Experts of a small language model: 8 picks a token, 609M tokens.
Below are experts of layer 5 (counted from 0) of a mixture-of-experts language model. Rows are named router (the router's row for the expert), gate (a neuron's input weights, with its number), up (a neuron's input weights, with its number) and show model dimensions 192-223. Each number is 128 + 24 x the weight over its row's rms, rounded and kept within 0 to 255.
After each expert's rows: a language model's description of what the expert responds to. This comes from a sample of Wikipedia text that the model never trained on.

# expert 3
router [146  99 154 174  75 138 161 128 159 149  90 105 156 133 145 103 188  94 120 128 162 133 132 115 142 128 148 124 189 110  79 132]
gate0 [141 127 145 104  85 142 128 147 122 155 156  86 104 165 145 123 152 161 199 143 123 157 165 121 113 153 161 113 138 131 139 122]
up0 [114 101 102 109 125 132 155 106 111 146 126 157 120 141 158 144  92 141 101 164 103 159 120 168 120 163  77 120 110  81 136 100]
gate1 [ 94  81 147 162  86  94 170 156 126 134 160 114 143 128 141 126 169 129 111 164 131 132 105 126 138 154 144 125 151 136 106 102]
up1 [131 116 133 148  98 179 108 140 122 120 135  87 131 127 145 114 146 102 133 130 119 165 139 162 139 120  97 189 106 139 109 146]
gate2 [128 141 106 138 143 116 120 173 158 152 146 109 141 144 135 117 158 128 120 122 134 121 163 114 128 142 148  84 105 102 106 164]
up2 [117 114  99 113 104 177 159 123 145 123 139 122 137 144 128 107 138 121 143 116 118 120 145 110 108  95 117 168 109 113 153 141]
gate3 [121 134 167 152 134 137 101 144 168 109 146 133 145 124 161 109 140 115 140 133 125 112 123 128 151 129 131 153 149  92 134 149]
up3 [144 117 161 123 137 165 141 145 136 103 155 108 153 125 170 135 120 117 155 133 126 125 176  98 134 140 101 129 115 156 137 139]
gate4 [140 171  97 117 102 115 110  71  90 183  89 154 122 125 151 124 144 107 122 133 120 116 129  84 146 159 149 135 149 113 102 142]
up4 [122 118  93  98 155 155 112 171 152 126 101 144 124  82 120  66 154 126  88 140 104 147 106 125 148 135 135 132 107 151 142 130]
gate5 [162  93 137 166 124 101 120 127 148 138  95 126 136 124 122 131 155 128 118 143 155 144 134 117 100 113 162  78 155 131  90 133]
up5 [116 165 101 133 147 157 101 112 143 120 121 121 140 125 112 140 106 141  98 149 129 102 109 187 102 144 101 135  97 161 124 133]
gate6 [127 119  92 102 132 113 132 108 137 134 101 126 112 155 125  96 147 139 166 117 156 109 155 113 128 119 171 141  97 106 103 140]
up6 [ 82 136 140 145 145 139 123 128 152 153 141 128 107 118 103 119 137 161 138 149 119 150 149  90 126 115 130 124 137  59 142 106]
Description: Years and date ranges. Year numbers and year-range pieces in dates, lifespans and tenures, such as 1989, (2002), –18 in 1864–65, present.

# expert 59
router [113 102 159 132 122 111 131 103 123 121  96 104 125  98  97  95 118 104 131 147 151 154 146 132 136  70 161 147 178 137  87 131]
gate0 [132 121 160 120 132  63 141 108 119 127 119 132 147  87 105 147 102 141 109 141 134 125 152 144 127 145 137 173 180 140 137 139]
up0 [136 105  59 105 137  88 105 162 113 134 109 103 128 159 125 127 148 143 131 100 127 124 155 105 132 105 169 128 130 131 110 135]
gate1 [138 163 135 150 109 192 138  66 130 104  88 120 112 146  93  93 116 154 120 145 120 123 102 123 114  89 164 112 146 139 104 148]
up1 [168 126  96 157 133 117 118 123 166 161  85 130 101 181 131 140 111 123 132 131 133 120 132 126 162 154 125 125 120  92 106  92]
gate2 [145 144  78 142 128 104 126 146 160  90 151 152 117 148 192 161 174 101 150 133 118 118 145 126 128 114 151 112  78 129 142 161]
up2 [127  96 168 161 100  98 107 117 127 148 139 116 148 138 134 127 135 122 117 132 115 129 130 147 135 155  61 139 164 123 127 108]
gate3 [ 86 110 144  65 123 141 145 142 147 100 163 151 127 109 124  94  94  96 121  85 138 145 120 137 135 138 110 120 126 163 139 123]
up3 [154 122 137 119 157 113 138 121 107 133 124 115 148 120  82 152 110 136 162  87 124 106  84  88 120 132  90 151 137 142 153  85]
gate4 [118 145 138 139 113 134 145  92 163 155 156 134 113 110 104 165 117  98 104 131 133 111  79 140 159 146 147 139 122 122  98 134]
up4 [179 172 123 163 163 145 142 134  82 130 106 120 132 102  76 145  89 133 109 120  84 134 173 117 168 123 130 116  96 141 119 145]
gate5 [151 128 142 123 179 104 136 161 118 116 161 154 124  81 129 123 105  97 116 137 165 125 105  89 136 137 133 168 141 117  94  90]
up5 [155 128 111 125 142 145 140 131 117 121 161 131 145 119 167 144  93 170 179 116 110 107 152 142 107 123 125  93  74  80 141 162]
gate6 [107  99 163 164 133 109 179 105 159 125 109 103  81  91 122 124 140 130 163 145 172 145 154 137 133 120 137 137 157 124 105 113]
up6 [115 109 130 135 147 121  89 117 156 181 133 109  89 121 104 107 112 109 147 129 131 124 131 138 135 137  99 124 126 153  92 133]
Description: List items after commas. Words and commas in coordinated lists of items or roles, such as baseball, director, school, bass, guitar, provincial.

# expert 9
router [133  87 105 122 103 133 116  97 165 128 110 126 129 129 125  96 125  93  91 146 117 161 124 160  91 129 179 115 139 141  96 132]
gate0 [116  95 122 108 136 114 133 112 165 138 110 109 147 113 157 138 157 141 117 162 162 163 150 116 141 123 124 134 145 129  96 132]
up0 [149 156 104 127 115 144 132 111 117 129 139 104 137 142 146 155 126 187 128  90 114 164 125 113  86 123 145 129 118 135 144 141]
gate1 [103 153 111 101 105  86 114 114 136 149 121 105 116  91 138 103 123 141 114 150 148 103 120 115 122  95 138 131 119 173  82 141]
up1 [ 86 167  79 125 137 144 103 136 115 108 132 136 140 134 125 147 149 108 125 124 141 109 145 101 147 153 109 119 117 160 152 107]
gate2 [ 77 104 138  90  96 141 137 110 142 120  87 103 165 110 159 118 131  98  68 144 169 120 133 176 136 112 152 115 130 117  85 106]
up2 [126 166 124  93 148 123  81 120 101 159 142 143 175 144 122 120 151 102 123 123 115 139 116 142 112 133 106 160 121 120 121  80]
gate3 [152  83 125 126 122 128 127  96 139 107  97  99 154  75 129 124 106 138  94 114 101 156 113 140 124 106 152 120 130 111 101 147]
up3 [126 175 143 143 146 166 168 156 108  88 131 159 163 134 124 129 140 135 115 112 139  98 114 128 157 165 108 153 123 122 142 126]
gate4 [127 120 143 118 147 117  85  56 142 115 117 137 172 131 107 140 139 116  81 121 159 152 130  99 153 130 131  88 121 146  82  94]
up4 [139 121 121 103 154 141 117  90 124 133 119 120 130 143 150 124  91 108 121 110  96 123 121 147 112 150  72 123 131 177 107  84]
gate5 [123 139 149 116 146 141 101  92 157 142 135 128  84 140 136 103 155 158 152 152 126 126 122 164 135 115 141  89 141 127 102 116]
up5 [135 135 137 137 150 148 127 109 110 104 121  95 168 130 149 151 116 123 122 146 176 160 103 110 114 112 140  47 145 119 131 119]
gate6 [139 106 122 146 159 120 125 113 173 186 120 132  89 133 154 118 167 120 105 154  66 136 136  93 140 158 117  75 145 153  90  98]
up6 [ 80 125 120 110 139 100 117 109 122 142 163  97 143 119 133 113 123 120  82 140  98 108 141 109 100 111 161 109 103  75 124 109]
Description: Body parts and impacts. Concrete nouns for body parts and physical events in narrative, such as head, knee, crashed, struck, fire, plus common punctuation and conjunctions.

# expert 12
router [131  65 102 123 117 138 141 105 171 141  93 143  98 126 114  97 125 139 106 142 129 125 168 130 108 132 161 118 160 130  97 147]
gate0 [ 85  90 118 138 116 116 145 153 147 132  97 155 108 154 145 124 112  81 130 141 120 126 117 137 146 120 122 126  93 169 134 170]
up0 [152  95 111 128 130 153 128 147 151 142 110 119 116 135 126 142 143 147 156 115 140 158 146 111 161  95 122 147 139 163 113 129]
gate1 [163 112 128 128 133 102 110 137 131 145  95 149 100 118 142 138 122 111 115 138 151 113 102 136 160 137 128 138 141 114 132 161]
up1 [140  90 137 155 130  97 141 121 136 123 159 100 142 160 118 118 104  97 133 116  98 128 129 127 116  93  75 140 171  91 151 149]
gate2 [120 141 168 152 134 110 143 154 146 101 125 131 150 112 111 106 103 159  99 156 141  99 127 132 106 152 151 174 118 185 115 132]
up2 [166 169 131 124 131 146 165 178 100 154 168 100 183 128 137 124 120 102 143 145  98 151 110 121 181 133 107 128 100 153 134 114]
gate3 [113 165 117 109 153 131  64  94 164 103 107 155 131 153 120 116 167  98 120 105 115 101 108  94 124 118 140 143 138  97 134 162]
up3 [104 146  90  95 166 124 120  80 204 138 106 110 111 184 118 139 161 114 141 122 102 123 141 109 131 133 161 104 140  99 140 133]
gate4 [118 118 140 129 113 125 185 106 114 135 125 190 148  98 105 114 112 147 114 124 144 100  87 161  92 148 117 119 107 104 124 134]
up4 [ 97 179 131 186 155 144 168 158 146 169 102 127 142 141 104 134  99 173 145  92 154 135 132 106 147 127 110 135 119 132 151 104]
gate5 [131 109 154 170 124  59 119 159  91 128 140 100 134 147 123 106 138 103 127 138 196 130  77 143 100 145 151 152 103 125 158 122]
up5 [112  88 151 104 128 107 149 134 128 167  99 112 151 108 142 184 124 111 142 110 120 120  85 104 137 141  95 146 121 128 114 115]
gate6 [127 100 137 131  99 108 108 113 180 125 141 126 146 131 135 137  86 162 139  89 110 136 125 139 113 170 112 132 112  80 123 155]
up6 [112 139 121 134 114  92 155 145 144 169 100 116 159 167 156 138 144 127 166 127 101 113 126 127 134 112 138 125  99 103 109 132]
Description: Personal surnames. Surnames or their first word pieces after given names or initials, such as Smith, Roberts, Getzlaf, Miller, McG.

# expert 58
router [132 111 140 146 110 126 129 125 149 138 112 132 157 143 145 113 165  98  99 122 159 132 134 139 131 106 133 118 124 116 100 153]
gate0 [143 127 104  82 107 123 155 129 146 101 144  98 171 130  88 122 160 121 112 147 112 143 136 185 114 105 124 177 147 135 103 148]
up0 [136 118 135 122  94 103  73 135 105 190  88 141 132 115 169 138 123 105  46 129  97 160  91  99 153 109 102 133 132 142 121 114]
gate1 [103 128 160 147 110  99 139 134 138 129 109 104 134 159 159 147 154 112 151 104 168 118 178 119  99 126 132 128 121 141  98 106]
up1 [ 80 158 152 116 155 110 129 152 124 136 117 102  83 112 152  81 131 108 148 151 140 131 123 135 116 126 141 167 131 116 137 152]
gate2 [138 120 132 122 128 146 149  88 168 147 124 149 145 141 159 163 132 119 129 154 176 121 118 156 151 109 141 109 145 129 102 114]
up2 [119 147 174 147 131 132 134 148 140 107 121 142 146 105 127 131  97  94 104 133 143 125 154  96 132  81 175 124 160 167 117 137]
gate3 [ 95  80 159 118 109 118 169 122 147 138 147  78 109 150 157 100 118 135  95 162 118 163 125 144 152  87 105 149 136 140  88 157]
up3 [151 126 150 125 162 107  68  87 146 147  99 176 125 137 167 146 111 104 110 139 126 173 124 162 105 117 207 148 140 150 144 103]
gate4 [144 129 102 133 125 108 141 110 212 129 109 154 130 136 149  83 137 115 111 141 121 151 132 109 150 103 122 123 135 129 103 152]
up4 [114 154  97 120 119 131 102 126 146 137 123 117 110 126 136 141  87 159  76  96 102 121 116 156  88 129 134 100  79  91 138 132]
gate5 [144 132  99 142 123 109 141  97  99 114  79 179 114 124 115 106 152 104 134 116 128 135 101 123  94 134 156 114 143 132 109  91]
up5 [113 130 120 131 157  95 167  82 122 169 128  76 111 128 159 123 170 132 140 150 114 162 110 109 153 120 119 104 108 166 127 116]
gate6 [121 127 120 122 112 127 128  67 178 110 117 154 138 156 121 125 106  90 142 119 143 102 117 113 127 136 119 144 142 177 114 132]
up6 [138 145 126 142 163  80 126 148 119 124 119 118 115 114 132 131 143 121 113  95 134 129 182  82 104 117 148 125 121 131 127 181]
Description: Term and tenure tables. End dates and cells in officeholder tables, like the closing year in March 4, 1835 – March 3, 1837, present, list.

# expert 0
router [118  76 103 182 130 108 142 111 140 132 118 157 117 125 121 123 123 129 127 142 101 149  97 148 169 135 167 144 139  95 106 142]
gate0 [147  96 137 101 147 126 109 158 136 111 125 160 153 183  99  98 149  70 156 164 132 155 150 128 146 144 164 124 106 109  88 185]
up0 [129 132 154  85 161  91 155 110 123  96  95 110 175 138  72 135 186  78 118 145 134 154 113 117 160 136 131 101 139 109 124 140]
gate1 [147 134 126 146 118 151  92 100 147  85  72 160 110 122 164 126 125 124 166 157 132 121 151  89 100  99 151 133 144 124 129 125]
up1 [139 116  95 101 117 118 152  64 140 133 109 117 121 152 147 118 119 186 134  89 116 122 199  78 103 152 113 142 135 131 118 137]
gate2 [138 119  72 157 101 115 148 191 143 135 128 144 115 117 118 155 180 109 167 149 130 133 126 130 164 120 130 144 147 121  89 194]
up2 [101  95  78 105 123 139 158 195 114 130 164 116  82  94 121 148 116  90 149 144 161 101 144 118 140 151 139 111 131 143 101 132]
gate3 [104 121 130 126 132 114 139 142 151 119 127 130 128 161  62 140 153 141 101  88 156 140 104 140 146 131 178 103 147 134 116 128]
up3 [125 111 131 132 115  58 136 183 168 110 106  99 139 130 121 136 133  78 135 115 167 153 122 128 133 138 137 158 133 129  99 158]
gate4 [139 133 165 135 105  94 127  99 155 133  86 122 124 101 127 123 128 103 113 165 146 122 107 183 126 128 135 141 106  86 101 141]
up4 [148 158 145 107 146 145 119  83 108 160 160 116 139 165  66 119 107 139 143 113 135 106 157 140 134 165 107  63 158 147 106  75]
gate5 [137 111  89 153 156 128 161 162 165 142 111 149 167 105 124 112 145 107  99 160 126 109 116 172 158 100 156 104 118 144  98 135]
up5 [ 93 153 117  91 124 111 140 100 152 118 173 133 110 110 105 117 150 120  99 130 112 143 114 134 108 161 115 154 114 151 118  94]
gate6 [115  98 140 110  99  99  97 140 161 137 118 112 131 133 122 135 126 161 128 134 114 156 142 100 131 183 136 150 115 122 119 143]
up6 [ 93 159 160 117 135 110 107 111 156 152 130 140 177 129 138 129 133 133 109 116 190 140 121 134 115 111 121 160 147 155 105 101]
Description: List separators. Semicolons and dashes, slashes or colons separating items in lists, infobox fields and number series, e.g. Rapper; poet; writer.

# expert 2
router [152 122 127 107 134  95 156  99 129 125 127  92 138 110 126 108 169  92 102 150 147 135 146 151 121  79 164 120 123 128 102 149]
gate0 [121 113 141 147 113 142 158  80 114  96 114 149 117 115 177 151 137 132 173 126 123 124 162 166 100 113 165 124 133 146 108 118]
up0 [135 131 125 124 148 132 142 164 121 104 125 150 138 154 140 101 103 140 161 151 138 135 118 102 176 127 143 112 108  96 122 100]
gate1 [104 159  96  82 148 120 107  94 125 101 119 108 142 163 106 113 164 100  95 149 102 111 124  86 128 114 157 132 120 120 108 101]
up1 [108 156  98 146 121 110 146 139 119  72 139 155 115 113 138 126 104 134 100 105 113 136 118 128  84 166 179  95 140  94 143 108]
gate2 [111 124 120 118 155 141 103 112 142 140 121 118 148 139 105 135 151 116  60 147 106 109 144 145 141 107  99  90 139 134 119 152]
up2 [150 147 129 161 157 136 156 143 106 126 131 124 135 119 122 139 125 161 160 126 120  99 126 123 147 136 102  54  82 164 124 119]
gate3 [125 103 121 118  95  56 148 141 182 145 122 116 129 119 152 133 127 117 116 154 109 151 158 126  97 111 165 133 108 124  95 116]
up3 [137 136 103 116 110 120 104 132 102 168 104 105 150 110 128 152 148 145 118 158 113  92 108 131 152 154 164 142 154 151 134 142]
gate4 [164 110  94 132 115 158 119  90 135 152 106 151  98 131  93 119 154 142  92  99 111 154 110  84 124 161 155 106 116 157 104 135]
up4 [153 106 105 167  78 154 152  98 141 108 134  94  91 141 180 139 191  79 111 191 169 121  90 140 136 143 126 115 167 122 127 110]
gate5 [153 122 148 147  92  69 131  88 122 108 110 125  95 123 102  90 142 128 152 147 185 144 110 144 153 111 119 131  97 127 133 154]
up5 [151  99 157 113 125 121 123 158 103 112 118 119 101 104 131  97 151 110 161 143  88 167 117 147 143 135 111 151 113 109 126 105]
gate6 [107 111  86 121  92 129 157 120 104 110 116 111 128 158 145 101 128 117 124 118 125 116 166  81  95  92 133 123 108 167 103 150]
up6 [ 67 126 151  65 117 127 107 105 107 118  96 138 177 119 172 145 136 124 121 150  89 160 137 150 130 110 146 117 136 136 141 131]
Description: Sports results tables. Pipes, dashes and units in athletics, swimming and Olympic results tables and titles, such as |, m, Championships, medal.

# expert 57
router [136 139  83 149 130 120 114 116 151 149  93 130  95 121 128 117 130 119  83 143 109 141 129 109 126  70 155  99 141 163  94 128]
gate0 [117 110 116 158 106 146 130  89 127 124 133 117 141 112  95  97 115 117 131 150 181 156 124 150 112  98 186 117 109 113  83 103]
up0 [153 182 125 130 143 157 164 151  84 113 110 114  93  93 125 144 138 116 127 102 132 116 110  92 142  97 125 140 136 130 105 113]
gate1 [153 136  80 157 136 155 107 116 116 153 107 104 107 107  94 140 149  96 121 144 130 131 177 152 136  91 166 162 128 166 100 154]
up1 [153 149 125 112 154  87 160 105 121 135 135 115 108 151 105 114 127 144 121  96 148  88 158 142 153 138 127 114 126 113 147 114]
gate2 [171 129 103 136 163 172 114  94 140 122  83 112 159 118 150 127 128 118  61 143 135 112 138 121  87 116 131 131 164 136 101 149]
up2 [157 120 129 148 124 118 148 117 150 112  85  93 142  92 142 137 151 158 142 114 121 119 111 136 122 110  95  86 146  86 127 119]
gate3 [122 121 135 103 109 111 163 124 136 133 109  95 126  97 141 116 114  83  99 118 106 126 150 102 142 151 120 144 112 131 102 117]
up3 [ 85  77  89  90 120 117 176 113 111 129 152 119  81 131 122 109 156 126 126 121 108 131 167  99 120 110 106 107 152 150 139 125]
gate4 [142 160 102 154 161 146 121 105 174 184 124 112 122 112  97 115  92 137 117 111 144 133 130 162 133 106 129 100 189 170 103 129]
up4 [ 92 123 123 139 120 124 133 113 140 125 148 106 119 151 154 100  93 133  88 130 107 149 110 112 139 117 140 155  97  93 120 151]
gate5 [110 117 119 160  98 134 141 134 136 134 105 131  89 123 104 125 166 145 142 153 138 123 125 125 143  93 128  93 129 124 105 105]
up5 [140 148 135 148 127  76 150 143 132  88 155  91 171 115 119 123 121 115 135 124 118 159 126 148 100 170 156 115 112 141 120 136]
gate6 [142 105 130 137 149 133 119  94 142 128 134  93 140  94 108 167 145 141  92 153 167 134 145 106 111 160 135 120 146  99  97 154]
up6 [123 109 133 127 147  78 127 143 102 137  94 163 169 119 124 146 167 168 185 150 171 109 128 112 130  85  97 116  80 167 133 114]
Description: Polity and community nouns. Nouns for places and collectives after the, such as country, nation, city, state, world, local, UK, industry.

# expert 54
router [159  91 110 135 107 131 124 120 165 133  91 121 106 121 141 149  98 107 104 158 135 144 139 164 125 115 141 133 150 103 113 187]
gate0 [142 104 124 128 149 114 142 109 186 143  86 139 122 139 121 135 121 109 102 140 146 113 139 148 110 118 157  89 141 142 102 124]
up0 [124 140 110 125 148 107 121 141  79 162 131 163 147 141 145 154 102  92 162 169 105  87  61 116 137 125  93 147 129 128 142 128]
gate1 [155 134 109 151 114 123 116 144 125 104 115 173 114 161 155  91 130 138 124 102 140 124 137 139 167 153 142 103 114 113 100 115]
up1 [106 122  79 133 119  91 124 153 133 142 130 157 148 135 131 185 146 128 111 127  97 129 133 147 167 167 145 132 129 123 103 136]
gate2 [146 130 103 122 101 114 106  76 166 129 144 160 109 126  87 125  93  92 149 116 123 133  92 145 125 176 138 110 159 110 116 138]
up2 [103  99 142 107 141 104 101 176 125 130 151 102 152 112 168  85 128 104 167 140 110 113 110 122 126 145 133 115  91 139 107  97]
gate3 [154 138 119 137  79 126 122 120 135 124 120 144 120 132 149 148 143 163 129 138 105 167 125 125 106 157 117 140 131 118 125 180]
up3 [ 96 135 148 112 108  68 133 175 157 134 114 162 143 143 149 141 155 111 132  87 157 139  89  85 135 141 110 146 141 128 123 121]
gate4 [149 134 125 177  99 139 149  66  83 156  96 170 125 146 128 161 160 140 130 140 104 131 140 117 108 143 139 156 153 136 124 144]
up4 [149 129 115 142 147 157 158 100 139 130 126 126  72 159 127 119  64 115 108 119 143 111 121 136  86 159 125 120 156 121 127 118]
gate5 [143 127 156 141 121 145  89 103 166 102 125 159  76 153 119 154 161 127 138 128 119 157 174 141 108 129 114 167 165 154 112  89]
up5 [155 156 149 147 143 141 136 111 115 114  83 118 126  88 116 118 146 155 123 101 161 121 149 138 121 103 156 129 132 145 102 121]
gate6 [113 125 136 134 125 130  85 131 113 149 124 124  62 104 120  91  89 130 128 140 131 166 155 157 175 120 146 121 144 117 100 153]
up6 [160 164 115 120 151 131 131 132  97 134 100 131  98 182 104 111 146 136 163 107 129 149 135 136 151 121 107  47 137 123 127 159]
Description: Taxonomy and unit pieces. Taxonomic author names, clade entries and measurement units in infobox lines, such as Rothschild, Temminck, km², sq mi, lb.

# expert 17
router [125  55 127 167 128 148 140  67 150 138 120 152  91 103 159 115 118  95  67 177 142 112 138 107 100  82 129 129 165 142  98 123]
gate0 [148 132 114 107 186 100 154  61 137 139 125 166 137 144 124  79 115 133 119  81 149  66 143 117 112 128 161 128 161 139 139 136]
up0 [152 145 119 121 144 122 127 129 121  81 155 161 118 123 157 123 160 124 153 186 124  87 125 156  96  85 105 163 152 145 114  75]
gate1 [101  73  88 158 101 153 131  90 187 157 124 117 116 100 174 149 147 136 143 134 150 110 116 114 121  94 150  91 164 111 100 117]
up1 [140 101 121 137 144 112 116 164 166 139 130 141 132 137 149 103 111 116 154 118  94 155 104 169 134 108  84 112 146 124 122 104]
gate2 [167 116  86 118  93 103 156 114 126 125 132 133 168 137 191 143 146 130  99 165 103  88 129 128 158 150 152 127 116 168 109  92]
up2 [173 117 135 150 108 152 142 123 139  85 132 146 145 128 111 133 126 135 132 163 160 113 151 114 140 174  94 103 129 146 125 123]
gate3 [122  93 145 144 117 149 122 123 106 113 149 149  98 141 165  85 118 108 106 133  89 154 101 141 149 125 132 131 140 170 123 150]
up3 [105 118 129 104 130 133 103 129 140  87 131 114 152 142 155 116 150 128 141 175 110 128 139 140 150 153 151 138 170 153 118 163]
gate4 [140 125 131 148 143 139 130 111 145 114 111 131 122 100 105 151 129  61 164 146 110  95 106 110 134 152 114 132 127 116 123 134]
up4 [ 77 120 122 166 114 134 171 123 136 111 101 129 103 172 129 153 167 111 124 130 132 111 136 135  90 123 105 103 139 114 117 134]
gate5 [128 126 113  97 133 148 151 100 124 125 141  71 135 131  74 130 146 152 127 160 121 145 117 124  71 154 131 113 136 104 124 129]
up5 [139 155 160 128 127 142 150 130 124 143 142 129 112 101 162 126 104 165 110 110 138 170 102 142 135 127 101 139 130 148 129 156]
gate6 [133 126 166 111  87 115 139  82 126 116 121 145 143 120 131  82 159 120 126 118 108 135 154 117 143  78 133 121 101 138  99 153]
up6 [ 82 131 134 178 117 105 134 148 147 159 158 133 119 104 151 109 152 190 141 112 137  84 161 110 134 128 146  97 118 128 130 164]
Description: Quoted first-person speech. Pronouns and words inside quotations, song titles and dialogue, such as I, you, we, my, 'm, 's, would.

# expert 37
router [137 138 117 124 107 117 151 131 143 161 106 117  65 115 108  66 129 121 116 154 118 166 115 114 102 127 157 119 157 130  92 133]
gate0 [118 161 114 163 102  92 137 136 163 126 120 130 104 107 113 119 164 201 107 177 127 142 152 116 136 125 105 111  83 113  87 156]
up0 [193 118 177 121 173 132 164 151 112 152 161 119 149 125 125 104 122 137  98 151 173 135 101  80  89 127  76 140 170 121 111  95]
gate1 [134  92 119 105 138 102 128  98 134 113 146  88 151 105 132 133 109 125 116 157 167 129 162 134 144  73  81 122 157 180 108 150]
up1 [116 133 128 117 111 114 179 167 119 114  98 118 166 143 158 143 156  85 144 140  97 147 122 127  84 152 157  77 110 163 131 117]
gate2 [101 142 122 120  97 137 136 126 131 151  84 150 102 146 149 154 129 167 126 131 140 103 134  87 142  97  88 135 132 116 107 108]
up2 [176 149 122 119 140 119 108 124 145 118 139 147 134 153 106 129 112 101 125 127 143 105 147  81 108 168 137 100 127 168 123 110]
gate3 [158 150 142 103 152 121 105 120  92 172 100 115 152 150 135  88 127 113 139 160 130 126 149 130 112 131 106  88 126 105 103 114]
up3 [122 101 122 116 136 156 134 105 146  92 139  86 102 115 177  94  85 137 119 105 130 166 114 133 120 135 148 119 117 109 116 130]
gate4 [140 149 155 123 131 111 153 107 137 131 101 154 152 124 105 115 172 136 107 169 187 146 115  86 141 140 142 141 141  84  94 112]
up4 [109 152 129 159 127 167 131 120 161 154 150  95 119 131 180 111  99  95 117 163 137 131 131 182 122 131 137 158 108 146 117 110]
gate5 [101  81 157 156 143  90 115 136 157 143 137 126 113  94 118 111 132 154 149 173 125 158 138  88 157 135 107 139 120 125 104 172]
up5 [135 115 140 122 132 104 145  95 136 116 122 132 161  70 157 138 162 150 124 117 138 147 136 107 136 173 115 120  94 124 150 141]
gate6 [174 140  79 145 129 138 102 103 117 148 131 129 104 134 122 117 169 103 134 145 142 117 129 147 113 158 151 109 149 124 106 128]
up6 [ 89 112 126 128 152  92 104 112 150 135 147 131 130 143 126 117 105 169 108 156 129 131 113 111 130 145 111 112 110 148 106 117]
Description: Relative pronouns, subjects. Relative pronouns and subject pronouns opening clauses after commas in narrative prose, such as who, which, where, he, they.

# expert 44
router [139 144 142 131 118 135 102 119 166 180  76 132 128 100 134  45 142 126 131 147 136 153 175 106  92 100 162 104 132 132  87 136]
gate1 [129 141 104 110 132 111  99 115 132 190  80 116 140 110 118 137 138 149 105 151 127 123 143 108 136 130 116 123 127 145 135 160]
up1 [161 123 170 142 167 110 102 122 127 148 140 115 148 118 110  97 160  96 151 142  96 131 124 159 111 126 117 123 108  93 124 117]
gate2 [134  90 157 130  93 113 107 134 127 142 101 152 171 103 134  90 146 137 122 150 128 144 140 135 100 124 119 132  70 136 115 134]
up2 [140 115 123 121 131 132 146  90 131 116  97 108 144  89 130 170 145 114 115 123 106 131 163 118 110 131 120 156 106  93 128 121]
gate3 [108 137  84  94  82 158 102 106 140 148  58 146 117 108 133 142 142 114 129 135 134 117 142 106 138 122 118  87 113 136 112 147]
up3 [146  72 134 134 163 120 138 117 114 162 147 100 131 124 130 152 115  80 134 182 123 119 118 142 125 141 126 108 135 129 132 110]
gate4 [115 118 112 106 132 137 152 117 157 155  85 122  94 133 127 153 121 142 108 158 152 116 143  82 154 175 120  91  96  96 100 179]
up4 [104 158 124  74 100  94  88 126  94 158  84 142 141 129 127 108 120 128 109 149 185  90 156 119 105 137 110 119 103 115 132 137]
gate5 [118 139 121 129 126 114 155 132 120 118 132 139 138 153  94 110 104 147 138 142 114 137 136 110 132 105 163 111 108 159 113  84]
up5 [127 139 105 175 100 127 126 116 158 168 147  99 119 163 163 142 142  93  93 108 164 147 127 172 146  91 135 151 126 128 139  99]
gate6 [159 177 121 147  89 173 139  86 144 149  79 134 147 134 108  93 139 167 100 116 131 131 155 104 113 132 162 104 121 142  94  93]
up6 [124  90 145 104 136 162 109 171 114 141 115 139 129 137 114 128  97 183  97  82 103 142 147 117  80 126 154 120 140  96 150  98]
gate7 [124 120 168 122 169  94 123 105 120 146 109 121 129  89 106 134 117 107 106 123 152 178 129 135 128  73 146 130 124 115  73 155]
up7 [115 119 140 127 124 139 176 137 137 116 137 163 119 125 107 146 140 110  72 112 138 126 177 117 109 107 106 139 133 102 140 146]
Description: Infobox separators and units. Slashes, pipes, line breaks and unit pieces in population and area infoboxes and lists, such as / in km², sq, •, (.

# expert 52
router [144 135  87 150 145 114 127 111 166 149 125  68 110 127 146 114 144  77 114 142 103 153 134 146 131 137 130 103 152 104 100 127]
gate0 [139 156 138 111 130 120 130 124 126 144 102  97 174  99  83 124 138 142 124 171 126 158 153  99 161 118 132 129 149 159 102 116]
up0 [118 125 120 145 121 123  97 138 140 146 139 146 132 140 132 182 134 125 110 147 143 157 134 160 114 126 108 128 118 130 118 121]
gate1 [ 84 134 146 151 135 133 131 118 132 157 159  92  82 114 133 138 117 112 127 184 125 147 140 137 132 122 154 116 118 167  74  99]
up1 [115 144 126 110 152 163  94 119 148 128 140 130 109 128 174 140 141 132 134 108  92 140 122 112  95 123 111 101 140 137 135 107]
gate2 [115 167 122 129 157 114 143 143 168 173 142 100 124 143 146 120 104  89 122 160  79 159 137 146 158  95 113 138 106 114  95  97]
up2 [ 91 133 133 169 115 174 129 113 121 113 141 132  96 135 130 131 117 118 111 118 135 104 149  98 107 151 142 146 116  95 132 115]
gate3 [165 110 126 142 166 170  99 165 140 144 122 137 123 143 106 117 134 123  89 139 124 120 137 114 130 124 158 180 141 132 104 115]
up3 [156 118 177 150 147 112 115 117 142 138  98 114  96 167 115 122 169 135 125 101  90 139 142 164 111 117 128 126 124 136 152 161]
gate4 [148 133 189 151 114 153 138 109 141 116  87 103 130 111 120 150  99  91 156 148 142 178 158 162 145 157 146  99 136  93 100  91]
up4 [138 130 138  93 103 125 117  96 182 139 121 113 121 106 143 107 161 143 126 155 133 117 112 142 159 168 102 169 103 103 127 147]
gate5 [168 111 133 156 139 141 148 118 143 181 104 122 121 149 161 120 145 135 130 177 136 134 131 117 183 122 155  93 161 134 105 128]
up5 [152 103 116 115 123 105  75 208 110  96 127 111 127 126 144 151 151 141  99 100 123 123 120 150  98 138 123  96 124 148 139 135]
gate6 [120 131 104 132 132 144 116  97 119 196 110  99 136 154 149 106 125 146 116 156 110 140 136 126 144 103 137 139 162 136 113 117]
up6 [153 131 120 116 135  73 201 139 167 114  99  92 116 150 158 109 131 184 134 145 110 133 139 165 177 154 104 115 117 159 126 128]
Description: Geographic coordinates. Compass letters N and W, minute marks and decimals in latitude-longitude coordinates, plus infobox labels like Coordinates, Location, Died.